config.yaml
d_model: 96
router_score: "sigmoid"
normalize_top_k: true
balance_loss: 0.0166
n_groups: 8
groups_per_token: 3
norm: "layernorm"
norm_eps: 1e-05
tie_embeddings: false
optimizer: "soap_variant"
grad_clip: 1.0
seq_len: 256
train_tokens: 229600000
Below are experts of layer 4 (counted from 0) of a mixture-of-experts language model. Rows are named router (the router's row for the expert), up (a neuron's input weights, with its number) and show model dimensions 0-95. Each number is 128 + 24 x the weight over its row's rms, rounded and kept within 0 to 255. Numbers have three digits each.
After each expert's rows: a language model's description of what the expert responds to. This comes from a sample of Wikipedia text that the model never trained on.

# expert 54
router:127141097112153178113140140098080110169107128141148168108141079142111083132164166101137099151132129085148141074154131076130097143111131118133110108126116153114110143132111118140170102131137106119134162156132099127120146132119088158134147165150146167156124147153137111124112150146102114169
up10:108122110174133136156096136115093087176145088134117123115130096130160136083115148100132130116132135149111122165119114121119141149124123170090150071101140143177107128128091113190108108149130128108118087137112114162104155135126163134159144160131144157138146168133162153116154150132143150107
up11:120121129107200167112121133173141137133102097120101162112154131154139109171143077108074117162123144109122153114121116109161163091134096113133138155117166124154115112108132125173111117111127134133110120150111170132125125157138089138149161093124130122080163133110137133147094109083148116130
up12:152134124097142143141143128116150101172141129147133080164109134128130152124114134125155125111144118127130092071163145133132141165135141125086087097151125136156146113118101058164099166123096186115136150099087140101091120100143103130098137143146167135128146144162100112126108135133112129161
up13:103139129093145138106133144109115095165127149136149175100157099132150096129154132136133170125141123060066123097156107110131088119146148100148130126156147143155149109134153156104156084117101158126121125163172154125121155166167136108092105108110113143142096111095129126112114125116138110152
up14:090164106089128103133085136127138124132121138165126145150103168143132134147162125109103105144102158144128112127146128098127134141138127083106165150138113102083149119157127151144094126105104118076139149131106088143145114137150166167092125063101113092152173135115133107128132103095109167130
It responds to: Nouns after determiners

# expert 23
router:140144092138142172145159096120117106147155132127126163139115154134112102135146176076174087164108150101158146116121166111133136114147070172131121123118118145131105120106160160105169112117139111145086136150129117109153113143157097165129146126136112139154125164165132129110127139169106097166
up0:124148089135141160084104091109114150116115105131145141164118122096136137130109175103150138127120180121099102107080117146151134144158156095120123141160150095071100126092113097120151094123147128118134132169171100125132110131129120148123085084200107106140131121132126118118115122102140133112
up1:135151102128149107122068134138163110130177121126124180135105093135123106131147120132082123112111169133157195158147125162123130146160116134139118137131112128129140166124192162121103112082115122128129130122172112165140112142148160079154120121160093121104144130123140122110124123137078120113
up2:086118115127133102117149115096146106143108151112132146111132140118187129162136163124085169135135174098165144118107122148161161107107128090171159138109136093145125138133125122137148142113137137140139134152141104163109161113107102138058146131145144136072143132170146118155165128105128123081
up3:143126125149124143154100106135140128142166145182077131128132135137083121130163115119136131135098151138110111122120182130094156144100146113149123094127156117122136117094148154101131142129161104148108146165101149124045126128158146145134160140141121096133097181156112138093131141068128108134
up4:142124098135135116118153117163191121165111124128119108132110153126153121157117174086141127172127110137134134148106154123124137136120133104138100143082127058154110113109160104166145132140127108086130140178140113091101143160142107124141137113143137126117175182140126145173087141117139133096
It responds to: Capital-letter codes and league words

# expert 14
router:151148106140135160161150116125109122149155174126147174143113157134111100135159174103163113151105138104183128138137163114134135129140072188131133119130127165113115136100159161113178111125146133147107131145140116108156131150141094162139150141143116115150139155165134128111126134183114100167
up0:124164091135101169117111086102140155138127077158151148115120115143136151160102172111104134145110160111110090131093150145172106163156126138129137129152146073119108142131107078090153125144120134114150139159128155095116108142087150117149120112147092094161156146152132098134103133142158127117
up1:128157148083115125101090117137176147159169134112144138162112106136154098139163100138103105125116154117117146119146150140095100149167148125126103146103145148125134107096178128121130104102103156115136134141131107152214124112153118116170100160135115155106131124122169118096095118091119127149
up2:118127142117108111132151122098156070114103133128135155116099129090153130129142148127084170137153163102159120118113131125124133119106091133172154109118155110135176118150111159130117139135152125152137155175147107143126166110066082173067113149100162110122129142145136122121143110114147126088
up3:154113111147140122154079084140150131135155143165105117154092138121116126142188097129156133149098138091140107127177135146098149160129153111157092093103142121130129155121129143141135192100130113110080098151074133133087104134113118134116132157140101111116099146118103151099144122109137096123
up4:115132088120136137162121211148167123163144115111129129152111132119133121164144152115120124153121067177137135122152109127097118155106132102134134135108146085142093111061103071139099109122126123116121114172143119166122154151127127142155129141099085154132160119154105124146129128119144123127
It responds to: Of in titles, table breaks

# expert 16
router:130136117133090176142167123120123104156150183136149167143124133123113081123154147113145104140079148096176133140120156134141131139139081159129125104138124184122139160069150156105160104127143130119109118146141090118148114130136092142152140137156141122173148153142140137088139133162121093151
up0:126137092131116151125105134139112112131129095161157138159099102117157116163118168126106178107112189125129117158086137137139148130161122091124146134172128107122127122100134105136111114116114101114135129157120141106140097108138091155088130085168137125168170103119098116091104078124167148097
up1:118161108125120172115104124122140143124155135130159126148147124120135106133145044142154137131111161144138174137114123173146109147163150084114101176123114170144140147150153128110118087094146150166134128135129101118150149088161116107156098166101105140123138095141144121076140113117146111104
up2:131090108113096127138154142123128081144121155131150093126133139137140120120151156162125125104123158112185120125091076156136109151109116116122171145144131113146162190106093142152121134152144168144200126152120138153109100085130089143092117098133143149124125118169148132112145129123107103112
up3:144137093156145082115126118120106146137143142146103151197140117118109129137112146120128121115160173106142108151158136169091134145130164133142087100131153130145092156079158160154123163105129115108112119136089139108108112139119130125134137192130125093129135178113112149077130123092141093129
up4:108140126120120106147123187125170132133151161140119129118176153096161116173150100108123154171129102138141125118119159121102133154087098135149133162050131140131142145081127122136151175133121132109164106140152103172101175141138154119149133144130128148139172137130113159095139128112137134132
It responds to: Possessive determiners

# expert 27
router:111137085127132098105124149130065113164153148136118143153100128131112100134168148093136119138096149115153116138105138080147143084149105124134098141126093124121126152093151167107135093110145122179118137139134102118137153136165067126132156115174100124137103119178150123127099150113141091147
up0:115109089120126119117076115140130182128122099146187135159089094126163133151090117133124162152120155135112088116122129127117119127173139118103126105154143074079121149112158104095125164100177106080133130167147140141123110128147129136124098129146100127121135152107140110134097107118170120115
up1:137196115122083169144089135136112147138129140155128105117100128166129120156135095148131153133169112106138110134129116154167090105160143123118123140126131160127142131076190173137082102106119128187119141143096128141117132116168122121159094140120108145124123114157102127121079129115140136108
up2:108113150107146078089130127115125082154104124142107130119110109140147131132122157132066145105163143130154107154096113127161110120121141111085137141109169136165176124105119124125081100144135108141179137144122107125117135114131133150115114087141173160114122131119191134162159133102114113078
up3:145107162156105135143084079122120145128154128126119158090137138130140124153166097107159128171130147123098156106113137131103157154099144122117102126128165134155118108106152164135161162125149123122067153132091115145113101102120091131146143158153110093110122128114083162128135135101127057128
up4:133141102090114134127159149122135143153085159119117125137131137123119114158171147129119129164134118171172107150126111118147111117155078077141121138123154113141089115132117107113119136161119099160156142107177135129104154119174148097098132102150131045135158140168143141110107124104121146094
It responds to: Closing brackets and headings

# expert 37
router:149143103137133162161151116126105122146156177121141166140111154127111099135163172096158109148100141101181129135134157108129137129142068189132129115127127162114108136101158160112178113121149124147106128143141117110152131142141091160137149142142117115156139155163133125107123130185119099167
up0:109157094142143140134106113083120171118128091171150147110087119127134133166118165180130179152101154089115093132108121162135126144179125109124119118134119075131118131109119099109125118123106110099142136154106128132110125131145140177122123091142138099125163137142151095095110098100171100103
up1:157170135135114126101115143125150121135174101096143127149080121157155100101162108137152128109108149127115135174160153147094100142159160118132112118099139152161161096094164125086112143093114143089140181145116089134168140119149141113151094153096077141121115112133144129121114110134153130144
up2:122134112116098064128135100119118076099096099152113129093111134099176132122117144148100149114162150130154136130137131136118155122104119136111157134094150117123177120141111159142150141141116159169169121177129130122149192114086114136089120101110150111096143129144158123141097098108130086119
up3:178130135153138108125118116149128107142135135184104106146103142144123133157196108128123133097107196108107073140134133121087156139108155084141127120145140098141164157130126161150115169123108129140090120150105108143083101107101135161157156133142128115122123171133128105117130119123144125090
up4:163097085090142122126126127146168135144126130116099132125165143083126129167168137110136148187147129171188171137145163138153151157135113169126135151061158121157108103130108110133156126120163129119131130138146141132127137123108161135126105131141128112121179129139118118118117123122095157076
It responds to: Numbers in tables and dates

# expert 50
router:119131115101124133114144143089112144135150124142161143153132129165089131135109116132173111168115157119155154131106173103136155143131153163120107100117124149113106099095078148125072127089110120149112159179137109103108148147129104145167125128160100140134124091127139164102141127169101080094
up10:121154110107096154087072117081132130156167163117128129106121142109133101118112134119121119134137119122143124142087139093112115091115152091123130120110147141154123129144129135184121116082110162100113158130135106136070148103102129116144105133099143124154163137119138124064099173111171162114
up11:125103150140130131118106148161154121119122085154108144133151161146134146147172122068151142135140099132142112148119116087177094067116053176125115152140133099135145124132132149176138080139150105144109094157116144132146115144129135073152158113130125131114114125119145128111118114115160133119
up12:135114124113120139130154117146132125092125164125144094126093109156131115116171145098133112150108125113146158127127133125106143106158163158090058132129130142089156162147163113140106138148137189131142132130093124148103140151173136104101071166119156120141128140176102119186124142125157132126
up13:092108113121118086120143144128145130193170136134156130099147093129149119101144186110144127162140098078090136124091117132138125120133099123159113140156126123115129107136136168084107095113096098130088136172130129158130141124182162110130158132162118130139083120087140138128128127148161132133
up14:132163120130114112167132121170172113112145161167112163184104146133126155166165148111129102134109137154140126138140142143095148173116123127093121121134102081159166147124098149137070135154137116102160106147102135141121122114145138111108159084092102093111156106145117138119142093134114164114
It responds to: Place and part prepositions

# expert 43
router:178128105150143140132140120116113092146175140154140137137105160141127081129178151093148092151107141103148147120117154106123113103149082132156128105125137168097105155083154139104152122082145119131101135160126121132150127120131088153142149127145097118184155114136126113103096136156100092165
up0:094148112170115159090113088124125156112120129138172101149101146118142130148106150119124127140128178139114112103082141170141095169157118100098106115175168099133127143095125122114119123112124140124140154153159157104116131134149122143139095069168124087138121111117090112121122101105155094094
up1:170193109134120137084117085159132112095189164132128094123105114148127124111143111111119151116097128124135172158129139106147120131117128112160156118129161155138134112124123143126149157072136155121155158144145110148190164114174135142155105158132130144157091124115104119133126109121151111161
up2:120120136112147076127156106114132073114103131140086142101118135099155081163130158154137164141132161098206157124117109140112131112084126137155157122096141115107129130166111098105109120138136135121170141155142129120134155112107106126081135117110143133090118098166106123135136133101125094087
up3:166152101158130090107100117112106123147151137161087154144140114113120098134130099125114137108111127109138151108132163148050121135134148111191121094095121113105140125135129146102157182086109108113110126129092136120100122107129103141113177150115114088104093141137140159097100130100145110125
up4:177109108123125140159130151134164105165142160145119098133117205103156108127141145110123127183116102166110114124131108112147119130128098153137101113100144123136135106115131077146116137128150142112131110151131152124121138119147178126154166163127105095133155161120077172147122088124156107094
It responds to: Place and team names

# expert 49
router:158134113161121124142132158061095113154116156135119148118105126139112088149128149095149116177107131079180154134175163132169120094135122146111112104106104168125122130113167121100141103131090141118110159120131097133135145201147130145113143157149103129137116092122116148109145131150131121116
up10:130104121171132147085082132139102133138175097130113150093114113126161119122079136141129174141121134106148112137127147141075106136142135131119103141112140152094130181114138137157081133088141141157146110132154130149114152114159128138118145115110124156104131150117144143111164098079206116139
up11:136127136133129154115118137125123116126132129121110115119083139092104104144179123118091157182152114137115090153137142125138120106143104151113097209131148085157089125117141126149083119104170129117112130128115084149139134160131092115153141117137158138124146145129116177140078103097163116094
up12:119141154142102134162099116109119147140171149115149118123087097103102126125170120085108146156120145113135154104157125105134126143092145136115075127116150142086139136122147093103113127109110163111121121151119085097113103127141106096142131152157142131073135107195088107114114126105129135187
up13:135104134174122136135110172151150109156160148171133070151132122132157144111173112123115111145088130080144143160147120114168120135129117091151151120145130149096144156134140150102121100116082115121105129143162122141118188178175124104118112148133134154115110108102129133091123116108160165140
up14:144147101102114123132052136141124137101122111170126164150092144124120138160133118130106134138090105135128081104120103104135133126120146098111110140165113085171121116087145160135106139135136140093112149149144119158136126145151131107083114076116128076126202118120138119134124116164151129149
It responds to: Table pipe separators

# expert 33
router:154162087146141157124159135116126100161099117140124127130112159135132089123152154128121115155116131122163175089134167121146116109124112106107096111100159122117107145107113137190128086126104148152106143155168098137108133169122080118133179134174126106140115091132132144132090112150116113175
up10:148133089116147155092100135098155110134134107117104103119131158165126121126087152124112189157117124134162159150139101103131156096148091141121142096129137113114134158100123117195127123088132114154088120120119104130170128122135138129145151123143154145112136186110109145084104161152178121130
up11:105157134099144165115136112164088145154113132136103134128110104120124115140157103104110186139123153177103142129120089096176144108115116110131114171136118108118085124139108116181110150140139123165149109136152165094113177157137134129132136086139149080114143112095111120148128079150115134107
up12:132138114124141147141144142137137139171137139177124110152121127118131156110162110095107055159105109162143108116139122115145157173120131159130079133073135111144114138111087126138106139176116175153154123127137120129089103108114129088130168168109098091111111122157134126155086135137117154138
up13:092160086135146100107113142132108136130135082121167091113148116159125143110132094158147118126142089085096144111078122109153120117125084122110123157134184139145110097096134162141155120136103145169128111157131116117157090128151147129120177129126074134111082117115120151120093124112163129135
up14:118117094105142122129111148151126126133126131174114135142121182147097152170123152146092102098086120134104127162147128117111124140130124065097135116089139102151169100158113139168107115124138101107141132151118112129155073129130116134148123090152076094102161166116102107142115110126135177147
It responds to: Common nouns after determiners

# expert 21
router:133133097143168151113153152116091085153128155191118121146096146162142134157143143124164072161113126078153146118142151091099108121141107153152074111144135148129113151143118142093112114122114116092094131155152121126147141142133111110159157137156127117143131136135117109118097161145107067135
up0:125113091139132151106122122103113139103137124132133112154111100099172109166124150144150150156090160136096081125086153152135109119134122115109136140144138060117133121116113088118140105128141150107144107137113160124161125111104120142147143089177102168120118100133143121125104083119197120074
up1:124163187101101129117088114149127116139147134143159100133118102147126154137119079147119154127106124117144107149154161145119099120150145119150152093162097144146129109120167141115081114081121105080119133178151148120186174132140161106145141129103131131161088120124139147117125118125109123175
up2:117123146132150093096132116116126067134125155129132149075134114111163154148145125138112142146128122106168126131137122114143138139079081137174155178097152127148131149120155125125133144134151149151161126177132103161108163092115125144058121103126146150095156095154134151122131088106122122101
up3:131107124140111090116179149122128103140130137171084137149120142135102124165153125139134124103159097118120109097153117123052139129149127136197075085142112102183133102091138151114135169105145140145098145135113107147106119149129118129146155140152114108109137117135113111108130116141092083129
up4:108105136096134137150139169161184136124102144146123073139144132109149097155141156103113114172124085127165103129156135127141142138128129124190118129078115086136097168107153138133134158136134119101075133156138126145101143099141138129120160143104128115115159137151166134151168147123173121114
It responds to: Geographic and directional words

# expert 41
router:155166118083102155125125170150085097166142148138132139123112158169093144150124144110118124169145173107164107100138156078141131081130110110105140059090109107130112110108126156141119141132151158111137154167123108118137115148151109122173115139123156103157121136137141139113110108131104099129
up0:110103102111138156131083129136121118115107101168151134131103147102122135155140129146142175109124161142143071112079074188184105187162127119097147140137136088129126146099138111089124125154152115129128134137121135146119135123121126153142083089139112117117130116135108126104150106105170137101
up1:118143087096120137129119183165118134051153117118127137137106137118109142155142130142124155110127130113121132119136133202119113144174132149123107117073160150135134127094167159126117127103110176095094101152134092143163145133146163125151114148091138108111118133141136104103128082111113121137
up2:095138134128129103145116136085123091138085125097162125120149137112130096136136135148127153130155119102147152163090096100114150155114103109149184107157132110183165085141106149125109144155107156145125161135133088139156126049145118131145119078149125125109162110136137140127129128129122111089
up3:136128115113144138135085125143094117122107169128091105187108101133107114151168130136107156127115134087108113100162140151078146177116158102163168153125133123158128124090156125129120172117145132119096128166115140118069108115150139129135184147115109100127120150140122130114134114086120107163
up4:135142134112123101121127176148147123173123150136134103106090148099117126121108121101092194206106124135163110164123132128129124124145102112128122135109146115125106128109096139107154157170113129107119120142108117114102171162134148125108155140107113133183179124160140103140159152128123087090
It responds to: Line breaks

# expert 42
router:110179089137127106129153113099097086143141174159151124119128126150104118143120120075138095148140117113139126122105167134149154119108073157147147078087135101135099167138147165123133123114147133184118171147125100082133112113128129121150137135168104112154168137137132112117121156157111143126
up0:082146077144124147108098115093110123119100095128154111156102098125144143152137106105132145119136162143107097109096113142111132175153117109096169110134141110129099138122111097082092106108126142128155133193140162160111141095095109130134127114131120066132139119120153119104131107101161153089
up1:123141111127113142070115098148143143115151125123139138104127134129136156156111094155104139119140190138143147160165142151082106134152162131122144126098112112160161096115154126105152087074125112105095123162143111191122153066162145130122095125114133148142134133148097114111105115106104107119
up2:130122096141156100142118109102113093128090153122127128121117137093125098104164127152137144127119165119148131096069079144129127152087106142172162105131127083148140128136098136164118109140150119129177174203131138119127153117079150160090133089123137138114130105125122149129136120113110116108
up3:138127110125122146155080112152121139136122119152118098151141142124101107178183089145166130103120146108163141157141130144076156168144125139111114118098142125121123142134151147112164153157137142141130129119091137170082107108110135172168142148129087086117098147120135110125113129080138185121
up4:150116096110136113126135173118133114172138139148140119137097096112158070140106110153101154161123133143162124125141153146115170161140138157161139139104164085122087124147139116142148122181154110093154128123136100102125170137144133078096132104167145156120180123153107127156136154126141136100
It responds to: Sentence-opening prepositions

# expert 22
router:141124102124122123150154157142128117141141133119104164146106155118079109165123131125168146149110142070173155115181147126138144124142080158124137128107117152098099165089166150116160104131150107114127116173135113130111110157115108160170140121152089114148101138142111101129126100154093106172
up0:105094097168105169115129108117134131119134125153158148160089113120149136143117144149132142094131184119110122092080124157186103136144132128118151122161137074099144159112092089087144082107136105116124131162148120143147089127109155163121141108140123109146129123112107116114146117102139152082
up1:147138118092121130187121158156084142115169150116095124122096111112129102146115093129134144154100110123105134136163095114145085120185091133168131117116119164136078136105168115116091106085149140113093140147116114154073150135146100131138099157112099140119137116127113131123125100152131111101
up2:107092147137139138134154105125137119134059155109147114090118118110133148160132098157102155105145154116180179148100134165136110117107121103147163123105098088164139127145119133100115117162096131115167141147156131178137201139098102151108129117121131101141140137148137120121140104125110144103
up3:123152095140111104172129129109111111108166122163107144169134127106088118140140096162140104145119096130126113159170131150100130118116140085142107119113126107158141147118145162114141179118169132092131156162117138169096112157090140147180153144131087125141122142111092168121123118086156130097
up4:130118076113121091112124145143149116180132112109108115137118145138144130113099136104080141149095123143191141152136145128132142166106135158145103143114142107119082120136113106171140187160147109084144132123162125122101136179113183101143176115116109119102139144088115117126108141120134136106
It responds to: Digits after decimal points

# expert 36
router:131121103085144132106165166101093136150111108140125115146123134149089140120154085091173114131122169098155152148132115111153087082117135145118120063129130153121103124135126151147181125120138136144137143138131108143117126142136112133130166110177089154186149138136131131087123151133101089101
up0:062114137146121135113103118116121135153139116150138130142113110091141129134140146137099170107122182113117084110126143163143150135151123098108165101153108118100111132098134123097114118142133113120147106137119168096168127149086130175090095103156117135105128137126154087133077139109142137057
up1:144123073095101149117109090164127140109140133117109124182090089156154139141118107103129126107128130145161151132167152173135124166147123076140128125165073151149153120118144147150119122128112138096110083131133080175137123119166124158124098111127133135151103085113133114120122103117127092113
up2:109119120119162124137111149130132114120079154155122139138148134097153109100136158131114134136150184124182142112123083111116148114119099142137177145138132098148130107121141156107143159158137135133158162117145115156136152057073132132103137099100145122112145105141171173159090126121108116090
up3:137100082142162118128086116128104137129112148121072143144135149127065134155147128108108146161125101114133097124135131160080146156113104114145143102159116129115104152113159166180094139111106153157105090173110154116079134125121136169148140144167120088134132151125129117102157139132129128103
up4:124125092139136141160095138155154116152142159098070095147159138142070112121134155132152165171131120167127124168108112121104120154149134124111128152096144098141085139088135113120139116146114192132107138164116105114116145112080134119151129090117093124122172127150094150133129154107119127156
It responds to: Definite article and possessives

# expert 11
router:140134066112120164125134127134092122153155128123153121131087161145102116158128120126116104123082132105191146093131125110140138133112086183127103105114130113121123089130122158104170128123165103088102170146130090110151137116134092169117149138154121157158129143127175134119117127148127089157
up0:113118098139112129145091126147092172111134100120174109167098120126166152136161080124128115132136177073167098081127103173127087163154098066136131124152111117127124108130135137104133112150125107116152129138128122128127135131149130169131111090127097107137128097148118138136128077123136125089
up1:156176080087147139138084166164107149150143150125110159128120132156128114147110115170137137123134145150168146151134131155131082140172181114151135133163142129138122106123155123121119098085141163136095143137105139145148135108133144120159106137107162149159101100187147166129104104102127132116
up2:118105122163127119107151120118140078138128141174144156080118109124202136127136142144119152107171170171184130087116081139156122123143092131147142155132116139140137120109116118099101087145118120179135103159130122151137139105133131137103144137130152116141127110135131134125165134091131063133
up3:146113087146121095140113115132123125155155108129076118148130112120085126137134111113110136135095131091138139173139146136056148134126138095125132109125140144132118145082093158126158195155150111089076113162115150147108115166116129122141127172104099080120103144134135153111115111117150104125
up4:105128115122103125147069173131142139168125158156090102144122137141126111157101163113076088144132107123141148169145115104114117117115118135162112127057118113164112119129108100125173164158195128096130095142105110123113151150133123160144137155097127109139135129126106126148131153163134119135
It responds to: Numbers in tables

# expert 35
router:130115113101120124178124142081105144121136169124178141154093112123116129173123138097162097136133158101166157104130137096136156094128131158124130105105122128093097119088110133153174112130129070133123157110138101096167142146138110153116155124140091098124091167135148167137134116140115110161
up0:113130115145142156148096124124150124107159086166168119155080103134137117150079150107122140134120165150117118116105105149123140099152086106088148112158137033117137129099119108127139142124139110114143099117135085142135136157126074143111121133137134141127112123094150115093153132113142137079
up1:156177113100157166137078125153152142131167156134174138123085118116137103140154089137160104118160157124145132133144143147135073124120156137173143116156113136161159119097148131106104138129122104138083110147124132134167169130151114096101121152155105117147086087094108131125120114146131143152
up2:132099149133141077135122148103153112156102124120126116112121142106158151132160137112129169107141151083176125134102086132107147111105148138140174110089123062158169134168143123127150094135141123156142153167128110138135124092104131110119111097137134121121163125179166136119160150098163104122
up3:152149106154132116145105135135098091174144166112129119144100122105106129147155111115114119119112173120139130152124103132129154119080149154134146111107178105111128127099187160132159145097152113120108124159116133113107088147141138128120122115094080143128076174140104084101132169081124118111
up4:111112079083115104149125195078130109114141121091106114129118139091115093127154108094133127151124144113147149150128144113086177125119107120077136128081143111138119125111117108152113123157099146143152101126109110099085157158148177138091141126142114100128126134123143077147110112112135101122
It responds to: Mid-word fragments

# expert 8
router:148133097105163161138104126097110109152163142119176163109098150099104122142138144105168131168075146110196153136111144130133118149118092149138115098123139151120134139111165148131166125107147124116117115158100105106167148150163097146117135166138117112125134109159155097109134128141115078161
up0:121149073128104146137143145122123132117142126138196125101099070157144126134117120171110174144126146133107128118124135183157145140129159126082118109145135122124161114109113110113141114111161129137140116122082117121103120142166135125133148090185139123082091088146169127127092121114137163097
up1:123184142098138145118079136154135129172133136093142170118138094130126135181128123100105140123117126136098103128129121149120131144113146128128142101138153165131117086074182080136105094087108122096145098152144121087161125106169112115114120137133120185120114131121137111099128081112110125136
up2:135125148110148131128137138101135113146100094125111133134134157092163140119146147171105143096145205086162131114119151146147147120116103096122155116107154112156139114131125110117105121154138171102157117139132147134120152126097120144046124093117136136073122114146168146125140119110114101072
up3:164120141100128124148111107139092117124121122172105136125105121101052149155166088129135116147063105110093125144179138139099179155132167124139131084120157116127136131122159122153136166121114110135081114157084115155103121092140101144138113149127121106109128108150130136102145123107144116136
up4:136128094152135127132111134133153134186146126105098090139124127141132098137121135125158131124085085152152154126165105142118130166127119160129115097089134084140107147099137114120130152175121117130106111118134090121054141152190170133142161127121086115150136174131134081146133146132116111137
It responds to: Relative and demonstrative words

# expert 63
router:150158102157111133120120111109110071169108091130145126130120190105119100144175158112135108162141149123147152116119137124102104133162138115126102107099126143128096149120094126128143144134105119159089135154149120103104136153172090145157119114162110170161143119156117142073121153145118092161
up10:120119134140120115110103163119076132150151075114150132101164099124151128117089150130124172105116127129148134107117104108117109138138111138144132084094130127178152178132119121176079132134125102143118110158106117133081152088143136168103129111142140156138101159094115188112136125146149158138
up11:171144141113149140118099117120112112120121118137152118111153125147148118166168114100091148187137107129136108111135107119173149107186118146139064158126143089165105136088160163145087079124139116113108100118128158113164115152126137115122124127143103156147160102140126137152093102140142103107
up12:143156174097138143142168116118132121144124153120129081126120134125152152094129126124127150163090134114148125109123173120125126169121151160109091137114129112121143148146151098121085160117123183160120142149139143113146116170159147116125105170143142132155109163201103146171131118138139119184
up13:133124141122096151115157131148171123142167094108174097111109124116136101135156108163106128125142149108092147146118152112128124169133136113124141085113140111113119158182123143101095068115070108130120136169151132127159132154151116120115131097103096111151098081109121138085128120139142180135
up14:091158059128131145135092113132145121130122125142139146126112127149135131189136152151126111117130130132090102115113093112111144178158131070081118138158112081132125096111132133149099162132126125129120149135136117156123090157139109149114076071142085120139165117102143131108161110141100133124
It responds to: Institutional words and suffixes

# expert 19
router:133142130103112159112136147139090066172124153121185131137125107142104110152132119115149115116126140084184108149168139117143136117147112168110112123131138149102138125099155138106139086144145137144105112163142153095127160127098079172141126153143114094153115102170152123125132140172129089160
up0:099129130117130156123122098156155119124124092136178114145107117101112190144121119120088162140114158130124112093119098176130116126120130089107116128133186094139116140121089096122119108124142141140198125197118138144118126109146164154131121091146118109117133094122148123089153116091123105130
up1:137160114096087139071113135104155090097200159121134126152118094126128132186138159151115123133130101140125124147139105148102118168152147139154119123133100127176149092103148146154128136088120162119126109149130149135152163130191151108132120186131132139136117124132115121134103137113164123121
up2:099085167107153116117131135118153105117100148135102163140170122109110111121140127121135146098182168101154151134152117162149134100114145084193160149122133118146172109124116143095143123140138120136159182195121105126132134117112153127115121140162167099103134127133151142122133120112154123086
up3:146103125114123112143114110150084134161141137171131139159142103140106138142167095129148151121118142122127140171148129152105156113073121153146105075132136129128116182111152127122172160129163128122104124181100137114085144114121117139119136212108119091129104131125108127113131130098159094122
up4:080116113079128094099147122143132118190115155133164116155101140113157127166136118119126162160139114171112166143169090108152108151091137099145152123103159133124120134109125147114147119160127125112113120125144138104103164111125175146133134139142197105159149150120134107162107139110171142115
It responds to: Parenthesis-initial pieces

# expert 3
router:171128110129156146131156113119086100150144131147176159100102123149099103173130124110129142151154156107158120102126118149158109135108109139143091104108102147134120095087153154125105165091114148094167108136185154155099142142166109094107125125136087146114093139104164147116152107123142117128
up0:132126128112139161126096070126115138131109111157154101123064115136136200171096146150121176117126136119125123116104128173154135133153147127098106081156136083137133107134133140128142151098141171127133117133138158115133083131132121128147067113149109103132130125128136114112122102083145098093
up1:137153112118134167131085152174110151154132184099159181120121102126122141169118124094119126177097146107113138140137121149124094135137149114137143126129146125148108134089168107083104128107079153119120095141116108150138166096175129102100105154084106144112117094145108111116134120116118108105
up2:134117105147141099097094118125126100162107150140136131136149139084133110135136159095106185133158153110140135089094107128101109143136112148114149131136153134160147127098139125153108111142126145139167116134142119128141134078103084125076122125120155149092143129210155142149163109126125066122
up3:138115110144130166117099112135106110135146159164074111131091121111109112149194138156119140108105111115115108132157144147125121150109121063117137107105144111122139138088163131131111172130151132100081108141082133098104126127111144129140175161119089126144113134154096152096148168116130091109
up4:108120094100146105141135175168166168170160131138088119131098189107164122148148151140164136151118096143141124146120151100138140129109150106150150147088134104144130129114094078117145113139131095117141089143111094141143166155103137099158144121138147111134172116146128106167133167122153128117
It responds to: Open parentheses, auxiliaries

# expert 26
router:147112093127142195148153101096099107147159165128142177122096146106111106137146152100153094140126149095181136126111154101119128139157082162146130120127123140099095129087156160116142125123143116125106131144147110115147145179166102157139142118142112113134103168161123120119109130167120098151
up0:093126090120139145099122084143121133157164117110140108153140111119148129160125156117116198084106181119127102142109122138149173152164141100106120103159135112090098128112128083090113171117142097076125122144130117129105095113137132132127131090164102107140122152111138134088127105116131123093
up1:134157088078153151123081152132160112133170148131133152139119107113172107146119087119109122126148101110134139102110147153086115150153099136136127122132100106168097104123171171108110130072144154156129160144138115111140145117165131117122118142111089126101066095159117133122107116129103144106
up2:098096129148137122103156097115118079130096098136137189102118122094145121156148089137143117103143171104154154151103143117129113151118100109128150140096132048107131100161119124100141156119136118164166137156142132132115131104122133108114116096140135126071130145164134129104131126096137103081
up3:142126095134137107166149112109109101135130145157087121100114103098110122149157107110113141105127120092127133150127161124055129119153125105163092108105153149125091144113133122136142159099136085118103130136062097149087092120127137146169132131164099122109123161153123129083126147109135116078
up4:195117068121127146131149146162181145132131117116074134126110126128123136139138115119158136191101145151148134149150136119108135152103140120135138127111128079136133126090128101130116131135140088106145095158118093099125154155166184146135157180141147108105178134115124098132129125147134141115
It responds to: South Asian name syllables